From a checkpoint of a small mixture-of-experts model trained on Wikipedia.
Size: width 128, vocabulary 8192.
Experts: 32 dReLU neurons an expert, 4 picks a token, a softmax router.
Training: a variant of Adam for the experts, 758M tokens, 6400 steps.
Below are experts of layer 3 (counted from 0) of a mixture-of-experts language model. Rows are named gate (a neuron's input weights, with its number), up (a neuron's input weights, with its number), down (a neuron's output weights, with its number) and show model dimensions 0-127. Each number is 500 + 40 x the weight over its row's rms, rounded and kept within 0 to 999. Numbers have three digits each.
Before each expert's rows: a language model's description of what the expert responds to. This comes from a sample of Wikipedia text that the model never trained on.

# expert 8
It responds to: Digits in numbers. Digit chunks inside numbers in tables, coordinates, money and vote counts, such as 15 in $15,336, 46 in 24°31′46″.
gate2:483458455506459432514471460505504517550525460538513569497573505399505510480599480449455518458524460513522537378484458462557489543516492467517509517486542515497570423553537468512470533459486455466497480492464468543485489485457510416493522546479487547597537487484505417498535501467525497450497541520478480493578567519536457484520529514587524459521492581488501435497503540524487501444444
up2:477510477507526428492523500479475515471472495547430514450608546452517533510552547446528522489512479501489486448470472460520489502570515443463473554514496508530482437557518501488463540461470419500506487545403435415498490487438537489532518522485571474558500530465473448452564445515480502446515493514470505473463561514448492476559573470572540488506456571533466427478556510490454562430476
down2:437529518505528512590448528532545509509474483545488493530462439484512495465464430561578551459587495539482471536506441517493494564406433518504501479504561446523448511503501448510549506469451539522518508419518490479481516520465525484413559451504430465445483484543474546534502438469485547518463435515468485516409508446479530469494406519479495574517444451542536452461500490476516490522492

# expert 23
It responds to: Hyphens, dashes, infobox lists. Hyphens and en dashes inside names, ranges and list lines (Seine-et-Marne, 1977 – …), plus digits, slashes and taxonomy-box line breaks.
gate0:484465539507424473485558409498485505520528515465501567506498586473495532493486531451506556558513442499503544492470468513478502501542444536589518500546520489496533532443439514314470458506494493493476530496533447476478557440520485515453526490517541453469619510487500498503526517522499492540456521532566475527545537466487527554518523527444541544458570525477503516496457504479462526422491
up0:545465558521439459511522477460448463528437549478519510436493589498502520506511548510558541548544476545505479487484484487438492515553483477513548516553549504458593502461463451389425503525510467522436551518523482447463530456515451538443474504513531495562573537523482473501533485507523506497412505512538480520531472416507482498461470526523506548419545568516539498489447593502498537435544
down0:511540547486439496554533510495496556494502522572454482515470439517529514512516510524517517569504487516468555495537501542483507540429526528517485461579521490468489563458496493571509441579522447493502531510485515536538532479500456446503512521485521557558519449635436455536555495498465502478606473525484449494440518476569530504530484476491557462474503603516536454537540533530502586575540

# expert 34
It responds to: Prepositions after nouns. Prepositions right after a noun or verb in prose, chiefly of, in, for, with, by, as in treaty of, building of, in front of.
gate2:487487500456457457461554532521519472485530525521552507501471558555517464485568528460454501491489524514544526528528480520518450546550508559546491473583532501460524449534480470541538515598490477510480440514475523508559538556473533483493547466530602447485608524451458524429480514424541573497451553477547509515584474487487486458522457468432480533494587538470550527507530508503501592511520
up2:523523457515539528498542442509525483489511487463441494603479496516511467512493512550435498566478468525477461453528460512510512537607508458455488581536561477393495447470475496482491580530483496563462525576554473551549540494425414485557469529520461504525507542522541535466530559461462518521526508518515602595490518483459523533462459511490504506469538523535527528488467500520486577447516
down2:526507524508491511487445460527542438522464454484471507498476542487491554478530498495460581516489493555512523507374497517472466545471555576437479595474454542537518512537512453529511507495555456546562461470421521522445507430486487496479452493483522473463500566458452449502526447520454516478463410594489461514538499508456503516551469420437511486538489453512515473496502535596571457474487

# expert 39
It responds to: Pieces inside foreign names. Middle pieces of non-English personal and place names, often after a capital initial, such as K-and-yan, Muñ-oz, Mc-Car-thy, Vik-tor.
gate0:513468597466502486540509570540528507472449535440486520513511502478503409522491518453506564497429559449500586484480563531545518473505439498462535490490542453485468591430523444430470536459550536571535444536541524496519479469488503521537525433503557394451462483494511503519542543532484480504484475452507500553497472485479569479546490488506464517505422506549498482506514447427425510437479
up0:442456568462455532497528531533543465443483551460477485546513614471543423525506520512471500536486533555504582499497535405508524514504438462475538539515542515459502540476465525431435516437519465588489510499555519489433557441529508499530462467455555466430461557512502476557514457501497462513474499409465515514448479498436544498452508475531542517490435502525468511472490422492444535462503
down0:531483516524449457408424490530489472486467551473495518525538432466521548536466405541495556503510462516500427482518506460504461501458531473478472487462529488531556502463504410512493532445544496476509489478511539507490469527502504442430505495395556413516466508490454502454508439395513471505478552458528489465584506568493443539511558489560473557524533503451517453422487448515471492439488

# expert 33
It responds to: Prepositions and table separators. Prepositions like in, by, from and colons after headings, e.g. Village in, Preceded by:, born in, plus table row separators.
gate2:496549478534539436540484530472525459497462459569511554511484521538436528481381496508471547480515537443581541529469558503478534519517498475572493483476513570495489499457529497531518467510530508530452469510431446535472456413508533521521413559446476444482584454485466513491438475530492467480521466511531488486486538515539516472522549466575529527460484432508474494551437444625504490493452
up2:442525429476569526494563505447492459442478522528508497498553533548576534487449463526415547498514515480529533520441535493466527536530529424548480526499526533438532449426497415454514476440540537494470556566578483519467458515519547498513401579461507560522493524481482509497492532468532463436463512443511531469457532539521437484501519408532535547442490466516489508445453485532516513520466
down2:513511543484495537490487455483425506507565525556476513471428449405541502500586516484495490547488484531443518524530564512474513472476491522474536522557525437482409539515478523546472465532459542499497454491498506471544499488540436477475489471527435446552457499501487497525488481495381469567437506599490482548519419534542532497529518469528540515577510516551465521547481439546487610500463

# expert 46
It responds to: Species and word fragments. Found and occurs in species descriptions such as it is found in Peru, plus mid-word fragments in technical terms, such as ab in catabolism, eh in aldehyde.
gate0:492426471447526482469474514453526469474450478512427512491527478519451485521482536504458522537544558552540486452548516463521547538541516541484492572506476523509554486503528534575559489485516527501476406485494471418528495474464472511558516555537475460499458470500440480543491493477490507515471583488471450522473445546426486487569536412461610526522411528472565544509495549447442423476506
up0:494512422492493488474463546477485492455475500438479455501476486527496464519514541474439527483547522557493549414580494461576477516498496515529432512497618469498536521458561525578506585476487472508419424513500581486504518481504449545509528537490512498405441508468480515541491501547472507542446492456512470545510517573450537541542509391486536450465484456469522526485423529539474509507509
down0:515563476519454500511479449515465572516547497505503505460431543482521489503528481518586544473527509506535474496507511608486432487521437437476479520507512497479495529537487537533563451487493533486549502497403524480426515459480548492420550463465446553538492504545427585544576509533511545465480454593507527501494506476528459530483526462519502524546542504496587507597517573534503514543437

# expert 0
It responds to: Line-start list/table markers. Line-initial hyphens, pipes and infobox headers in lists, tables and infoboxes, such as "- Born:", "| Team", "See", "Total".
gate3:535494406536573449499600502502478525483519513523431524490499531484543459442489528474506572435535492449527479516515435468518507569531533519579473515453511516474484464498528480537530531482520479474546529484496451509570533489536507432511526501442470446488450463494467466529515449497512556505581510407418532511512466554523447513480508474509563530522508560488555478429442458623480523461489
up3:462468394537519502487576406500538527541493502538505573520508542507534462502537490456538492513536549541515460473552455443532507578525522448546451485550509546515480466521429504538511522529473503489571483482463483518491539586493444386475488511477509505441495489547516529500544478512519557461486479452541535515481432567522474523481481515525556529550619470484579483428434492511499515488479
down3:469472512471502461505495522572494499539487514507476449447504434475516570428504522583586479546497524537543529490516461519533476461497467529509487504510558490455462505511486518458445497443490559407516504478419513476472458463470487462488570419438440439557490472495457420473509519485516576542490426520542423487593510476486448470486484462456515491436492531488515465568506508480448470446573

# expert 13
It responds to: Table cell openers. Space, open parenthesis, en dash or minus sign opening a number in table cells, e.g. (0.4), −4.4, 0–0–0.
gate2:523414504522473489574532502468401475483515526499467522515470526521562535491492558524397454530476445470518449511459573454467501488458507462429553412520524493473570507458469533472535514433484476540578542566489518511530553575467521532477529511558505530488513556496555483532438538444527510499548577565556496539497573541529514497483488464505512505497549530486456540441536502472465527503435
up2:515426503488542551451572486497447470495531587512513488477440488537489581516427489553431480478466487518501511473519556525534481531479588429495448429500586485481500536450423516491481502480444538521495460486520454472583494581480500453448476557510506546399488575540561528503455478473498547495511471496429485502474452534503483487490493479479505503522479542568491478467497505563459479433434
down2:487409479511482552497454532529561536534464484501526467474497512504504500528469552470487421528527512536490527533433458485484534394486550538531623537557486500451475573537516505505503555495478514457503447495468523545553504519497532463451498508488450472528529417493554510532521426505451556525393485480430438572501494497471538474506516500497432524542485550546483458535525459476540507548409

# expert 40
It responds to: Year digits, month names. Final digit of years after 201, 198 and similar, and month names in full dates, such as 201 then 9, 15 January.
gate2:494529465494540488479532497523480493483537460447489494573512574482543532541420543515476497501466485477590480470584585501525500492529521530524408497492517461469507498503530459495502489508532505576422520478520477441457435528434552471489445528474481435467496563471436510506501533494538477482438517485479454500539557551435487511503470430396524475441451493517450455482613465540472448500539
up2:498519482540488538490532492535570464505556483419490481515471517472553497491465522568474523487467558456530506499547535521520547475485509544524465524464522453508475496515489482503519454463604502520488527517497527507531461501469496515519473500438505433446575587473507505456500552472474510483475471505508413526582618565440481466485426525410541458485432503546513474448546578470515511558603
down2:472505496450535439493505493537423409527442503428551554539566458506477454556514409492482540533482489523504509512513476563465544580475475427497515567421458509446503491511491485456531512494452474456479532510529507504542478494462554487414483444524435442484424484515537497480483458531404533516557463494472531491542478562477535537438477514507567459518488473474491555535460455478466527435543

# expert 61
It responds to: Digits and years. Number tokens: digits in scores, statistics and table cells, and year prefixes like 199, 196, 201.
gate1:549552527520497536451508516464480496489588495491547470504516544474463543521528499488408521415533496463559580493466518465524508533514503460507507461472500560483516485504472508532541457475413520466446526497523447380554549556471583534506569522585530535557506502470507521497491559485549518440410518493577530467510530526532497462500487501500541567501474527610495502559552513494470514482476
up1:454483450536527598461480500461511484436509469489491449489535492490486475512507541446446471526478559447500543508465558394512548533541495435458440471507444557546536392530478492490549496519460460577460486520538526486461508506532511626475532499474485574524514519508455490512503559487568478534500594404501523470483484471466467531483499490471540550486500518489492513493465462533405528528488
down1:489417537532488501589577400474476416515470570563471485474472513516481552458416587516547497517452469509474508477548559517562506540497477509474489462507512498496480551519513455492575509509483396500427480530515523569454450507465491453508511554496517498485509484434494548448511531532468507446479427552496471499453497552476508464497543511527502463532464552455488515418465557565502470525537

# expert 4
It responds to: Digits in numbers. Single digits and short numbers inside figures, tables and decimals, such as 16.3 cm, 14.1, scores, vote counts, coordinates.
gate2:518462542507429486492535506524501456477463532620434455500514521500502468534526526422468394436518588474448457500565514463626556463481515572501488447534559552505580542500521503485480568460499550500497519478529495508459496489509473472466488478471538504517496475499531461502534466484443523476528505463463516522506476463510454514459513536557515598501483440475440509469494471553592499541528
up2:493475545509472489517537481538487461515501491622430556517585455507478475473573519438524485455556520528475508495576475531547532502533474537480494475513509447523564483489572539508527562497564554474486495509487553568443498505484528441474525496490534485534496441526551479491522460495512484429511556515379513550478509502608521448499541533605530520498535498444533430516502527559522484525506
down2:442536496506472522499450448487508532420492524507541445520505459529462475529461498505560442490472447557534488510518434565548480472465514520407516472528473483565507442500489465515500465528567496497522462448448576550447527515544526485441568492488488511485496443573478597531525493508482452572517451502529495523454529470427553505520472539478569431434542533516434504470455589506488475572505

# expert 48
It responds to: Word-final name pieces. Final vowel pieces completing personal or place names, such as Enric-o, Pier-o, -ro, -na; also second pieces of split words like in-duct-ed.
gate2:542526546540479495511531512455486506474541453532543519463523470465472461500502527555498464456455548534529512437518499477518582516528417424484479468566438440465566398463518503527518511525449544465454506544487406474529518486513442493473564515529460531551533508472468461466505476457558525422549510520492499482429516512484495514464479423519555561453517474454514489504571505540364495512484
up2:524511495495477490528529529454489506486497448556517565480556503503469493526506531510465465466505589490575553480461537493478558509532505510452512439550419462440538440439526495551500508545482532476480522504525446468537443514503433565429625501559472534530499528498430534476507450506517549393480530525524490491490508518522534563448462435453489572484527484482537455490545502481388482511457
down2:464512466516500483542445553544556556514499515491491380502494519477519480498483512545539526483510453495527423506452573463523456540446466475463476486540510550523377537505571474511493466466484453529470495534570484548443551534570467521464545567505518532452526482506556478386485441475533519493522498445526525461438494483557477477533575494507451525525522519532483556449543498425533488520457